Experts of a small language model.
Size: 9 layers, width 128, vocabulary 8192, 15.3M parameters.
Experts: 32 experts in each of 8 layers, 128 GeGLU neurons an expert.
Training: a variant of Adam for the experts, 4360 steps.
Below are experts of layer 4 (counted from 0) of a mixture-of-experts language model. Rows are named router (the router's row for the expert), gate (a neuron's input weights, with its number), up (a neuron's input weights, with its number) and show model dimensions 0-127. Each number is 128 + 32 x the weight over its row's rms, rounded and kept within 0 to 255. Numbers have three digits each.
After each expert's rows: "mostly gets" lists some tokens that are sent to it at least half of the time; "gets" lists some tokens that make up at least twice as much of what it gets as of all text. This comes from a sample of Wikipedia text that the model never trained on. Tokens count by the router's weight.

# expert 9
router:134101105112106154183082104126091107115108131083176208154116133146136146110138135098115124089128121170108093142098164109150106139131142123084098124069107094106133186156142184170181145133094110142133146066113090199109124077073060100205118120131107069093173141082104131130209119133126147114175188083097108106132121108148151173172152097124177112146174117121135098073119080107154134132127
gate0:165146137137110080126113123133049121170114155163097110134118088215118128133137161145132093129085151180113078145121135140125152120104180097135135147157128097143148148138127119115128103176166081177134198167138101183134127068150103122114087083180100103074096075107117162131150181126195161093110116167101162125089130063105116117137150090169125182151150100068189129092085070169124125156126
up0:179128160133087105130147080125127103139135106055134136087151141157174183101179167109112125080133137105152077124157120167152168149148137143106128168175167135126108136138119096122118161154167155084091095091094137058132137171137113156085191229151135121161074104128152112117135102186124158123126088135139116162171167123119118089128075188123145166074076023121103128134148133165130129096121
gate1:133112147085205194164158123192149065133214162109174196102098151144092167139166120121148127180173160127098145175110119176165180102155147132182122131107165114113122160110140143102129109174136151135120152110161129095094092165112152068142154121112134093134113152121120106150128178191177121147178115097101137101094109099087116108151151086055159167104128168140153097140061125119157114101140
up1:142085153147134162164079120136147159120148147142160137135173144131112158119106100102131093126097151099114116151190076148099117119174135119180152100104120120145208086141102150111150118104111183151113024115166047072117083130162061057118104092161115116124124198116133137150115138126158104114153169107184133083120158149086100165143161092101132108112106105122095174157057193117114159134107
gate2:130153114110152147145145134110173072167114166091128143168145184098153148091134148155140090068105207173125173170112161083075133145149115149142053164163098071112085173151155143185104115146103096091162072112106143132068137112098115104088082158118108092119136113080116105196135093153113092143214120124084148119120135155129146088098119072130142163137135173143129127091127144149078174155097
up2:155109084131133150153155136081154124129125131103068108092175152185172099166132111169185173083139141088180162067135101084173140166085180146127205128091125129102140135162207145136122098155177135135170098094158118165121123103097157127117116109111113171131167115128178173115165111111136161095081137116141147113145081113141067067177154157129119088130125095084123124105107119074133110115219
mostly gets: "'", "″", "’", "along ", "located ", "Coordinates"
gets: "'", "M", "T", "K", "E", "°"

# expert 12
router:106091158122093144154121123131100097166125079113133136159201088110166106157120118097113115178124151189124109142175138131131102146182111109070107148093113070105137181115140153189148075151091181171144172169133132151096144133072100107080099142113101124128163148117068107093181099114119156123181150101144092071102117099112152180133166128143176109129111141103138115072093124063214069119096
gate0:124091109143089110068156124173131174175152132135075130124141077211118149040149159131114106103124115168120128197167112103113168154138161091119162084142126126145145100116081129134149082155145165204101120165165073193129161142148100100144074125128129149124095100119151124119072155175119114176084075131106135165119071071107098187148165110124135178136113119120086163091125093155112164117132
up0:185108085177065115132192156136149113137111123083120085089106117150120170128144123138169097134114148095120100166118197184183146122134107167189105138162170146083138095162137135128173158162177104125055090084120112127152235173120149140127124162122137127168083130089176114135167171104140148155101108165163115118162152153145131112159128163178150123097163119180145116085156127178081157161123
gate1:167095147110145181140126136110097102174166098129151108195120127118101183157141094088182153155210184108160148135123110161170134169115090145138114123119104126146188105117140118113183149113129210147135120086068096126174129212137082093148085113152153081129100121110146093107099130127140121157108139104132128082073085102103135117108116130106149197065104092143077113072062135125154087146111
up1:140093119149061112129099161111107192158191129128121170162161090166139105122127099079119094115139071187101111108145096170118126114181169124161159118021072102108163150096148121155137126093139124127110060162105069112123101132146130056098083088134142096130139157105188207122157118102160119061112165107150157112092143089150122142145120122102128124111114092116116122165069164162127116173141
gate2:133093120073145150104170097094132084171102155132098149155130125099123087108157145099157104142133186159141164163155200118071170121138162145127078155170128138125114144091184120183155077167114113116185145158175145125136120142091150080135059157163113139144105134117115107162133088106139096105187125091095146149111058214123144119071116162161150174173151191147138103087107115202111153125139
up2:150138047155139112183112130121088128096118148038096124113173132139156137161114152160151135123137151110155152155092085078097171097097128126135154096113087113146154164093202138124113110153086071164149149158165110175176120139115184117132081141142127119145106108076152132120134211112099146101104079129077105172172087100103058126141213170135123126091107078112177143148117130139143080143157
mostly gets: "At ", "Mar", "often ", "would ", "They ", "ever"
gets: "to ", "| ", "N", "at ", "also ", "F"

# expert 0
router:121104083148111155126106113167114083130150105107123184146141096104068148121099158103128165151103101172113119146148188124137134133132132119089107118107137109108158167137128141140126081182095184209187153121146115162068193125102101108111082089083126080087163148101119037108121135161180181174125182129127089108063146173082148138166158125125171132085103161123106139111067101088125178115099
gate0:167146108154101108100156152126119103104150114152088167081092125121114131055063145157175123116131128159154068210132145108130158147119153106096151154164148099133129077151124086086068132149113135166093140123122062187127146112147091139085128151155137113034100116123150083129085132140165137152089037125190156169104121103141042144177154095146141130108127133075115119109147082141093155136136
up0:167099116193128138114168124154162116106126148118180122112104119143124161098156164170085127102114200077136087130151133129170189139137123188101112171156130126129101127126111135113207147184173089131084120072125048119174184179116128184145104177149168115144071124127124096177089151154115173149086067163142170192106153098172128127133105133131149128076116087138107116143100178139122149154098
gate1:105079152085144193168099138103097137096149111091136174147053135118131213137126104078142080175192115130074190155167139189158144123127122137164125160073090139131150127092153141095176151162120189127129144078121118134157086111074098077189135121160146148108164122094156102142110130154165098162149164086116095125096118092103101168081112139122146150138140125128122136197052097156111130147145
up1:143100173153149130195158062072105190123166151122115171152126135120162161107141125098085125135154141123111122122168108119110152129151159127147164120110100048102155161078134156169197156110150174117139116086135118133110051114192077089129128164170128148115135116141140173078043118156179107119150161128140081108113090126092150111128153098025133128109142122080129101144073134124119110184110
gate2:168114198115150100129169148137114138134086154107126158154145164095150191131125115135132091125122125135133185144203210107100115152184173167061088156168119117158125161069207141166157128137101149117127078145130158103147178155128077140111111150069149104113110089104108104127134060154130165175169104102130136159160128166094144113104106103113128090100152191098148094069101185119078130134121
up2:161168140129112087089123167136119139131127100073083091102130108193097076126116154132182167098138120124157171070135095090061135114097119169086147110097140136103120148158150111118118119173141110172218160127111103173191107059073146094078109132091101114164099110092156126171111182136130119075133111147132162162108106107158060149151189141133111191066117156136130170130129104120116116150178
mostly gets: "For ", "for ", "film ", "\"", "Her ", "Personal "
gets: "for ", "\"", "s ", "-", ": ", "– "

# expert 30
router:130099125123107156141129082125118072148111098108109155149130109107108132145096129113098095106099105159097131166158183131060175137155171089065095077126160084093112129113185163180233081157095174133174175107142084133131184119093093104162077088144123100103136148130118129138158112176158158120182154054063108113131096109127151131166210123133162154121139129148143122082172138134111148118119
gate7:170074173146150096052093141101108115130162158139185082200096083107171096182123155103105151108091170088136106096091130158118069152089134167112174119114118109164121168108154135103114081160141117174164128145122192162140115086158137121101114150116085137156123157125117102106086124119055139111070149117133181141047097178085157090098142089122128112145145161159143099139143073079170120120104
up7:149133094138134100099153143147061168085128131177144119111113103135140140142124160204162168140137166087080071135143125128102130138150073071062112094102118134152096191187113091131077134140137078089161153122120098189126092151125095117047168148136190149139145146151124096120135174147078130118078126166129136130071171107139110138120076179177099148111112090113099165111143167131069145191109
gate8:127103123168187125133077096085115127104149181148154118140060123122145131071127145109082134073113114117142112195152155116109113108177217117191104114176189109214086162128110143143165150085164197046089122151142111132138175092130075139127091097155165131125075145082082166159164101118150129113158134137127155139136172154124124136122113102129136069129077113107080138143132144129131118103092
up8:169117086094090177172156069221102116134142122124075156162149083124124174149066069122124110115160152118096154112069125167060105080113175154098178124127176092140132111108174157146146086108137141105150116153160130138119122111171097115181163141144128116148138136109121087098141118127158077181095104096137136177135089134178085121172078108185124102171108115114125145123076197086144161090137
gate9:101145127057087115150147202182142106104081085123150109147104070174147155144163123098132147150134128166153128128206085131116157179171112111147104135175149132101120124108075156176126077175206097066173163182102111155138143135151151128143076133116129145123095168112159091139183146152102109047175163068119136114096082170094167150172174125134138162122153116116100147106129127113095134125109
up9:077120189113112074150144180075160131128097127142135055100084094036127135136153132063156095126156064145151099107120124083158093113131145096161154134148202162120145053156144097114118111108063094145161118086139147134076123105101115172074124087094152133113114111141102127098123138082184130127171105134134058103156124149207107095136106119141117111105123125107103148136128074082085139155150
mostly gets: "and ", "Family", "Binomial ", "W", "978", "& "
gets: "and ", "the ", ", ", "W", "u", "or "

# expert 31
router:150128140079138142162085125166061088169094118138146157143142128129107117160097128143088205098114142145082098144161168155162120148161148119075146180152199089081155121072163144193151058173090054107153166143102155159104149129129120107133102114121112122126145136126074077110121093165116159151187153099082111109073149117115148211160165128137175165136155135112151096061143137130138148110115
gate1:181128142098154165167083156128149118121183089095132144158149094144073173138123150124150178123119161086127193180138106153152149132146109155143098148170169112136124161076121132143128167136114154195104143114135187154106128165125080077112125148129176138135111138123153125085129168064094111147165175116176111128073107147090100232063107108121153192097151128122122121159093176174123134153052
up1:134063156099071166198137090137121216100127167141179167118149143117090123124142127083122121107141134140129112076124146134114190138150163097189159104079123111093154088136145167151107167097160167155117098115083089123128070115138082088095129205144180119145116179116144121087127137123171081125135198158151140123164149099183097154149083137110135133107135069167128140172125187135130120192138
gate2:171117101104124161099140143135171094113083093100120104138123161063133125117127090137132094132130175189166172128134177089128092073134108130122092157174174130118108159106168107171152082165063096146168105129108133130120162112096096151080077160178125138140140080129118189122141099093114164145157138114085158138126124175151179156073104109090137172160174189108143118090036100183112169083098
up2:137143072166110112102175123134147101130097162156108083149154138130151085160141212167156121122126107116163149119109136092086147151115147179157115103096110152119120120121200114130189099130143099113163123128171116169158144165131211069181037164157090116147120115143130130085167130165078116115064115139171180166118095107143101100204133131135117107099099131093055142088134135118118077164171
gate3:184155155090093158166155137132130106143143070143136111170126112063185075100070138120158152113120159146092162100130112154203102124122163153175132098107113106111218106131175112082122141123127155192071116090053089161127153128109113130152073158120159089098121125184093111101110133131135143083107172099100120128087115092150120169059155133082139132089174081124151061087124124121132134117104
up3:126143064134121116138120116128104075150066088072126145146171091089072099135118143084084128127112151127051144138149148105175101112214123123128143115119101185089101111185175157099059172067125111133160084123094138149141144120167170091169109165110113132118079090175165141132106102127112096160151147164165107110147168157135140103204094129070135146114145130140079147067149091115129155119182
mostly gets: "Al", "Hon", "State ", "Football ", "Battle ", "He "
gets: "of ", "he ", "Al", "He ", "was ", "New "

# expert 21
router:103126043096089136161104134106110094167134127135149163146171095111076113135099163119086131092117150139051146137115149063157192174169143120081085133127090103100134094079175163172102060177097175132135165115125141175084136160155092080073105124155122107080162151160140135096080188151134154171153154097135096113142097086125164189124146127099181081181107104129125135147119144113123130118107
gate7:167111155144173122050137189100160137180161139118166113154125062093141089146095142161138174068092078149124142076099112124165096150122190110120097105103093150142111106204097185118148095174123124135165117174124149149110157110199111122104110164135120117081153090125095132090097121141075173113114179101117147143091163163078165093153108103136143068141079163120118110114183081162088141127136
up7:099120137169127077114125166110114222087167148155136148122147080183144127112159083143182163086094114143106154127125120089104108091198167066107191099106133091172140143176081097124136101191117127149134082130174091139106114157115108156108175107164170111107153129134115036120155182154119159121131075161106088129112152158132145122184096141150111133183104099101131124102164058115132139161101
gate8:154152128099130131138053079073135111104225149167209099158130115133136138144096121121108166106151086122107136128108133072145095108153164160145159130169153125153102149115125155169121100107171162167116101155141076158123145093058124113173102076148127122117101186132141165154101095120191124113112124135107196146131134095120099149106121075082153102158066123090068152215123127188142148119098
up8:134142135096086169142141129135107127125169172124119140107125097168174129136127062125121166139149165147092115088089085174093124132133121223190136134124153070154136142076146154122091075081168149097160101139174134123209147136146040056147111146149167140144119122073149060099129129113166084134169149156094189153132092131158121166162112126115130076133157161106138155113087151116160118092176
gate9:111124154030114097182147168137149146118178089206121103123111080136146164127166109115128143140133104120158084099106128088091138174152124124151143144113069135152142099121121181117088154177117142046127156145104138145118147194150148075162085134128130081138094201140082068108167135159118158087122152067079075170153150146128134113168177134119153105129155114145090111118108170077106172175116
up9:069134150182151138155157108100149147122140059091140106182115076109132176138138055153112126141146121101189056170110115031125117135122138068161185125177125185117122147132153078122114111130142106107170060100143137193118165113141180135128107123086139081146104131142108137183114086096148095166177135101116094117124154166178109114142179124100137097111156059118106129140153124104170134148095
mostly gets: "gu", "ign", "mid"
gets: "(", "his ", ") ", "In ", "Gu", "in "

# expert 20
router:128116144127090164146106096125144114120127144100136192167186073126080095101129106102104124108190099153126077135102127089156122134181147094092081123164123096114138202144147163164128074150094152111123170149142138146081154182130076108116175094135067116071151166181104082153165114162105144139156194093116107094080178112149142119138124127065181177113083143137132137080117157075151147068113
gate14:144098039146095112114138132182123131150097173114113093143151069138136154095123176153114130125118125141020113113139176147080136106136142118066070127164093085127167155062156136113112092134157103144123161127119112082157147089143117162078116187133167156049131131140122128165134174080059152173142123133088153113090135090077101104133103141133151108140104060135125181094167096102159123099131
up14:136132177102159104138101083102176150157078109095091111106073112077147166159137090141135113110161166124095169079085127104087150165212128092160065153144076127122091166133152155172111052114140102127143172146120068095148110152076148071129173130126072145103199132127169094145117138100105163131097141148184125140096076112114137161113121143095126142065118143160162150158134125084123190155133
gate15:163135128051114176084164194130139183146162170160196177127130143131103093143156147143114151110060191154161131115099145189090112085115142122171113116133081110089081113080126157136101138139118107079109099097199210099096150151151070091148154147139105104098133132078153152132141100132076107143123135132137141118108143094085120163133156107114127145136163230163141145124138090125076127101119
up15:169119083163096149139168103126147154167089120107109065175108176114144164090134105153124131150102095126179129113089137135129142149114152128117127116090124149178109085125128105126157091201061070157136088173099086098130066123103135203063079118095122117126167090110094146134157179089117086202153183113108132182074097108114143101090151109143097148080099103090184141101139132128118188110121
gate16:078197159161132128163101150098129145188106162144168139107101060106127110142119128129127204125110198186153164136148116155159038131136176089127121131139150081101125088120129173140080076131090128109110150177126182126089138128081132081102147140110135127152096131150043089127158143181108129065141149116129155099117103113116113170123116181120164100163136088175137100116091093069137174094114
up16:162179123100125105168157109136148131102098145124127139162098134102101160125137134182093094139063173126096203114123149097163134130110182158109084188109116154110133176137075111106114150106078120156109099140097163144083135136092185070144132164159125177122108173186194140099183176110172056107144094152175145179146082164117075145157102103099142136118072187154116169138158118137166112129127
mostly gets: "were ", "people ", "could ", "Votes ", "had ", "% "
gets: ".", "was ", "were ", ",", "% ", "m"

# expert 15
router:152100156130080187132116150128142072147138109129130132154176106121143107183144183128142111155131141141113179158143193139086123105158150127090122089114109084121179108146148155181160118185075092114153146105078135186135173155088120094083078115069086107103140147070133095078191146157095133127165190125105107171146136068143163153173153136113179188122111191097102129108161134131109105078098
gate14:095118107175096132095142097099119098148115146147176076180123071110127109132108139078127128078136141127087085122092146149141132104129107104114133137084166104180131142093153094164159091097154091158161098141085110073136190093129102205105063167144134146080118130137176192105146112067073117132124161125130129167113141137070174168148160097148154075158115107084110230157111110173160136114134
up14:136079151098107103125148094117118123160082141147179121110167084109164121156156083169096057094151177137094193082086085158135129136128102159094090119166066047132144137112161171143101098120088096105179182187162097115115121166128095156140105120161115172098170134178173119131105187136135131124122172134170096157067113156139138115127136150069110120132141101209118087117071147145147122161123
gate15:151151095129160156095127174182141157118126196162175155142140111137146119155154190105133137146129165114148118167179161156097166083075146125135111195065131166148153154133113163114106140118144069134098121093174171180137114166162098100122137152154113125085131142078168117154151101088077124165103078108156155132175134082081098183156197054077137137094117154132179149170165133135083112094120
up15:205101132155182109182121153120138170115116137100063084154134084166080150086123128154140173155100107136142130115115119148145143151129149138093100132138116133078084120095164034123101065154091052150132059105132121141148117088096142147120126103119112099119169076141137158074110165107131073123179160109137128180103105110153141099036157130192127188166133166108114131088159130153126124112085
gate16:064100158124129099126128121101121121129164149143137153130166041169115113159098093092125185112111160151110119153207109160144079117150128106102093091127093113073117103170115144164100051144075108116167177182118183080136121141060093171126137140070153100179147144137092086114164153137080133064142109126153118099180127158119130125124110158089164113185147133131059104106172145136143126084095
up16:121114116086108121108123091177146160137127179168119162096146067090074178114147103123147079078136090147108164125133135170173112119117155197138071112136103145091140153115145052106143103080100155169118140121094107122077144156110107161107132158109202107100121118174146133075129131128108095075109138151144220130122144182070110168157118135100148134111110095170121196139147170177126051110101
mostly gets: "pro", "|", "As ", "ex", "Comm", "ul"
gets: "|", "as ", " ", "ul", "ex", "which "

# expert 5
router:085140109097096159131115132130126059164132123102150138160106110131112089100089182107055152123141126173105077123147167090124131126122185102094101121091147093158164157132162168162149117177125155205169143110100123146093166126126109126135068129080072134085113159102080081167135105145151140162154160094125110121105186123139162139169172062124183135144166085082076094134144186069140089090090
gate1:138159160099122160200140097139101122152187067128144098185137145029160101127109087100151151144216135121078144172111132082192133061101139121123056151168168172147163150114134119112133107146084114097065140127161080108120107168106140098150137144098125101136120107099172076115108183144148138146159170081163139112082137095072113171143141096115157125153139090135125123120098169149122099102108
up1:121059183133110120105111126129121150140127121144186144154111141159105171114128141084097148182074152110119098130144087179126133160155154139179140104054103098123190110125149112165198100137130128153160068123123059177130074088156094162081120167129204101124112135150165133100119120107130101128170224086114107130050149127098093180132086184169111125128117124136093140166120170153131112146138
gate2:164104134120135168092103121111112088163125116116163136113134156110188134128146148174152129155136157099158189172129212094163059132130124149108107185175127135109122139137166083169165130121082113092157099156116129147154179078156119124116049124120157073127110081101079176136125069136182080078174127109132120094140088184147122126081149076151116110155144122131107161080071175151091145085177
up2:159220127180155093091130206133133108102115118119090133176144131164123144151135149098181140155117145126121166058111114149069157138098124232213158096106100128092139097137161114087092111139183135167154115147136074118127132134079137110111102124157099143152116120154135171142166111171097145119146138146138152135135080091166073122120145105090101141094082172088105143106159069176168084106152
gate3:148177084144114130119158113121154096125090099086044101176147177096120105124106105125185166133189115117052189135195125158168125141105176109179138105136119108136168121119091088119129138090076176175183106136095152143092116110138131146168102133151098058094132119102118114122077163149168115152122169155125163060096135096158147181128139094127121099145110066152111097133094146169120082085173
up3:133099087119112123163132107081123081201115087125139184120175130067103126110090139148111135149152193109170136150100119068223163135182132149127118166148110191096085172125166156136088097102077103105107144144075121133202106144158129128120126173108138149149101113170117123100141140121126123108133152164119089100059146161166146147194073131078150112104162084170150121080136138096092168128091
mostly gets: "According ", "Authority", "Class", "Cath", "Dom", "Lor"
gets: "| ", ": ", "- ", "; ", "(", "= "

# expert 7
router:125084120082062181134104075158087140142095107085073156142122093112090115159122147106124102096158177187092111153167134107093097128122168121080135127135100078108159101171155161175152116162087137139150161107128083142081150172093117093155075118084098083107145170138081083147107134157165156147156177089128101108064179126189170161161165093072161118138153132095169120104077114092130147136126
gate14:122098059124103105106081125113122104136120133159130084162113117102131136131104197218143201107101082117101131164137172158121106127171140111159151119130176107161127161126138112119210101082085108111160104141119114117156184155175119116139052136080176129077144109154160194184097133135104184101166120179136145170120131150099109155153112198102132110156139098074149154159101158090135106170099
up14:172131149155102076123168107138111119145107169118149117134133125108153161141146078130094080097148179136083134088124062168075169126160103134197073150159122172168096140127175179165154090147172138100132144150111113101158135118123138137126136124146096108151111087147131074155130163130136156142108146172199084135111086123129074159092175163134120157131072102186229131138053137104193164132111
gate15:190122077061145169131113115140108109128152151132109161121116161139048145144165134159125119112166132127138064171228124189144078095126098111157123140156103126112122123155079176165119161147144120095100100098094157128090136116194108089123137103108133123138105115084131155156098148178069058139145152123171160133133131101065087168159171060116142091087127161090133153086156143151058122130136
up15:177125109180140128117143143116192198171086123104101049139099083104159148053174123146149123189051131115132137110085059181118113124120156166109116145134088145083112143142088084109098101146116126152130117088149068131125122076098120168118159080104087139124149092170133112083154144121153129174090185143094136141126086106148103139115125156161119110145087132123161180063115116144208160150120
gate16:084136181147113133133049140110168141185147158132134096115139076117111105127166131155121199103164193207118167101134117161151096129149116105078106115145080150123109089157118161178126092105142080102141129151124155111119125109065083155129146128161114106152104093149095105163157193158138161073151158071135148100157097100084129163091134190101147120179167049135139085125122086122171077144146
up16:150105119122090104200037106216147176132080141144093123135159091105128135127165121178092116155080126158125206084136163173153104118119101140079081177161126122144139184167075098082094119090151102150113110102158171077133171125153132106168138155109161162118112129147190136093129151099148110097137171131185079107129107123112074146199144079108146107106117145160136163129145094147100136122126
mostly gets: "\". ", "In ", ".\" ", "Cr", "While ", "H"
gets: ". ", "\n\n", "\n", "B", "H", "C"

# expert 3
router:062124139100100166113101151132110104170097101152125131153137113106058070111124156095111157120108137150127130121083158122186150187132189067102095143148165091119125118122132183209124081149123086122157156146134089147105166140132076094168125094089092080092154141154119112172076153108102163113165171116133127136162123072113137168152153128098180173137123155164177116115154207115194191123109
gate2:192116123136098121145159130118115113137112147071111136146121134124145174147072199126127079145131149124162148155217165117124122099126138134082051126180163110123040133136149176167154141189131104114150153140181165108168148130119132105058070137105139108123136064083122185157132094148178117128164116110073137115128102200124175076136147151094127175178137175134142140104104158147111148103092
up2:170157125158139162060136163139138160154144076148151088166111120167193071154120132128167108132211206061176181070101087117088112145101137177112156132139137176154129160113173145112139131155182124102149137136189106116141094126121175090113127073146051200115146144161133150107119122111153111171097171109128162121107123121134118137137205143158121120071115133128098156078134119154148125141099
gate3:142150169080133157119108106159099097148078085122073084144161150120093171120091104137149151167199189160121162153137136139141150174140120099122075112113168142117181088141120100086130151121055130221092139160125131174079075137170125152139103095139129042138155091107118099092078151103109139094131138098144117100100144086121095146116109124053137117097117067133114127093058150113124142076105
up3:123147084170133069152127131136099042160097091089146136140192118092070135057161128131132127089138136093083161144142107135183105139145132115136119102137086128129105143134138172105082093102076107134159100147096155153152104117191150127176162149110153127120132121190178188117160093108169117063112153111058130092114146188142175134183127105091132059142105127152092086099119078093100154091141
gate4:098155135088135159192124217158098110149135113131061184120144147128110160097099068105118153128120156141076097113096204155109071215086128094090075105166181084117112174081100108152109092122139126094116118133117152113120128108134152060132149179133153081156197114118140143168133168175098148153129169087144087132116158162161094106079147132127123155144131123118165146122129149151159122099186
up4:057116113154160146181097102197146100050135138139148155121146150097118138064119154159095154145112122122141078159115134100135100140145188096146158160178129090128097083188156173073119085109076120102166187134164155157104149101104112160116147155151132150129138149126133176185174141122127124170112157130136131220097132204068163102067120096177146103133118137124159157116173122135148156093142
mostly gets: "British ", "ten", "European ", "World ", "bro", "Fin"
gets: " ", "| ", "0 ", "of ", "en", "1 "

# expert 2
router:120124073165105168122115152171080100170103110120082132138147113106169156127107166122114106129076132132121089153129152103130113174162113146112076102107209095099116112159156148174094101153100087189170143091137082171127172109089108125140070107111108106076151134083112105142159106168150190143174135110125115173178168117137149169128167105114190159149192120098210117108110071062100166130131
gate1:164144142093127140162095168144159168163121059042078138166098171070130205197098122117158102160148157098118125130099140154149128131155133119167160113114137111123169143081136167091101120155111141169103087110051148076114111190131097107109151104079143120161121125122145124118093145092155116094139137115086140150070115135169054175113116124113174184132197093162154138153098157140086170115153
up1:170090126114068119090118114139113165142105131103170156162126101138119157075134105152133118121151098130082081141170090151168121192179137119185106046130089112089208113116086135143212117087130153145133053125163117104070066126145129076148099159153149143111072193140141102103127121137173118163125150109204119076137113097179123147109100115108130127149103142138118118121122171078133110114073
gate2:182123109142116174089084139115151066113083143093097104111151150063120117103116123129110101109103064127118138146150171101111118117137128113127068181168187151133068164134150158173112070196103121079139117176160097121148186082111123147119096146108137113112124130098087189121183085156104113121216109102070139119126082170122169110146115106147111134149198192101100126108118153138114165069130
up2:152162135124144140067156140067111115124138119089105093140140113195169122123121182139177143097118164145139178055108135083076190120049157135103167095124156118157090120101136097126169128136163111102207139096163155164144130167101217123118133141149085118108113148135168145170176127091092119115127137144101130160111045116172082106134181169123110156108177137043131149111133122112109114111121
gate3:159126117138104071107142114163094115146114132072043147150123125115167106082105133133123195126107180150137157134095133093177145140074154152116093135076108128073144104181124113104108058120109148145124115113075098105074156183131152101130095099111048055075143124126183097107126139115132145125153174109112107112043130112175135128075101103066135135059139082136112126086096111138093098136116
up3:133137098190123088145115141123108037189106060125150110129158128090136107055120150120053181165088189094090160159111133094152200139224170136135131114149120113124074146146138125114092144100099106092140123131106125172144130154136156151133126171160132159144093176139114185092139149103127090100122138127119181128139187180154192125189094138090138108116190126132165125118147131113120124101143
mostly gets: "re", "trans", "Re", "Died", "Rec", "sequ"
gets: "re", ": ", ", ", "–", "Sh", "ent"

# expert 18
router:129117181115127170130126122106105106141140100132150158157163093110057083121149144081077099121118169132088194108131178107071113152161114081096113119084112098111192167152146174152152121132096188185135151112056081138099157137113109098123132081118110051107172132113080070150176117154129171182143146056124137132102096134149144174159135128074175114122124161139167168112114190098134134128101
gate0:116102109141082097079202132154102146121080103141082157125091095133060131117128152112161115154118121153131114135167163137075102148098124054131150148128139089137119179117139126087148077139151167171114164210111086180137195145136128126156123080115139118098104113112101107109078149156191125180108068138114135117143106099087094106166156083199140182125138164091122149079150100187113192116097
up0:180138072164121133129177130190132105093091130131129108121126137150161154069144142095126090131103139069069078145080148131140144178170129134129091174098110122078137157191100119078131165213118126188088133103075088087192130100130147101130066181181188103134084125084134104099101174141153157131099113125149099169088108124132080095181133122094154157098146137148152124100152103133175124132126
gate1:197168128113159191149069145067137118107189095072129161149158147075149217160135168075178146164168171122137161149102135168127157172131186155124163137134113144119162102123140129111144132150101119141135069095112113106099133157138142110113141105090135111141104171134199109141111171104135129145181142153111124135054122164088101142100078138137144163091140147130107067162156162205184152149134
up1:093135188188081079120138132112125181137180138148150153187092126129126137101107092130122155153111142115131125146118093142093125177128116121183162092116136044159159138149096157173180148073111143122104024093133092097099077112138110086092119139122167114119145128143150160150140148099130153158135229121138077092137162145163113117133123115060125151168139110163095116119076203145105101175104
gate2:116123114102107127133177127115121092174126114125146125120126112105138172098094163149089094095142186182111221191192215090129084157138149176113091140130157149107116193152198166179172139148088110081119128173171110109188127135136133090107092131147140115133125147106126137146163080165138089131170151129070197094080105119122128137149130086089124115126171175136140163093122120068118128101157
up2:175149085189112104099153168080141139111140120109118099105185105151111125083154092171146172121118147099155140062125132068058186139107147124102155124143102166105139108065141135140113107140181123109156096133140105167129114177121174120119067155096078167159123086132113172115159159131092145074116106103149156133117022120143076065133181144097120146087119157077127154110134075134153115150185
mostly gets: "being ", "against ", "having ", "by ", "X", "without "
gets: "by ", "with ", "I", "O", "to ", "s"

# expert 26
router:142093135135098175101075157102102110158113087104155144190133116136082171157098152113117148172127074166113121124111161141128172183107143132115068143127124078062143123148151167188149072173140130112166168116101056161065141121173104086115079147114093098087145133110101101115116079162149149182161134088076064076145131161161137116175127119116184150129146065135137141102133134115171107128068
gate2:126108115172094119109107097110107096168109140091103164159170130048200097142082167139117112126079126159149174168158182129141077162157151116131074180163133102111053160138160132171145058156121144100162142129111140143158169157132145135098078156128143136098103080133096111188164058160155092123178102099068168148133121180147133122123127099151129148162141165116096132116111169158109180074085
up2:175108125197118127129143149136136130089139126087137164060120145196215091134116155169151170105108116149135185069094120093077197110058160124123144072149184119094131112119134118132183122099150154098190135106167104155122096194123144093163077151145131090119071112121157166145154181109105110152121093129131156133179135130146090127099135160101118146066153115107111086086113126159140065136124
gate3:155109147074128102084153044084105128124126101127061180192115175117122100120101109149136154137171136132121155139166132142186173160165098122140099072110180129130162107130141111101128122125130154181101175146081079115137100126126148167129088119097139097095096130113086122168131149121156133117150154087162124122082082103162135172090111168047134147056193064104133181129101165082147102149075
up3:091105073067163079163105151068108082167188110169170169120156146163092101131110145152124140127131162110114179142153124088176129069163117130138184120085130103173122166153112114140119163109085137108119137152134110147120121146160158140138183131166131203146075121130120127141112102180092079156150125188073138084153164159187144129217134137072128082090147104132147125152125136056167111110132
gate4:103187098124169161148107144117032093201106102100121158105124138110089167124085105102147124131146147164098114079158148161118102222137090120122086146126196097116116167136107084161136042124180117100171085116123116092161144108127142091148146136147139158152180089167080064104141095158094140096168124031097101122142132118143114120115120120136137112104083101144179155129141168114130151133100
up4:133106084120132121187072102210108183066142082140108130105143100111128144069110151122154152166140163131129071121137129067109095160115130101121136158182152084091146088084143162146185079087093108084148203165137148140143121114067136195145152171158075167132099123159119144133159136118130087140158116134102126161128167171146182105119097090138162144145142133149150083085156057173127086140116
mostly gets: "San ", "John ", "it", "Mich", "Sir ", "St"
gets: "it", "St", "–", ". ", "John ", "de "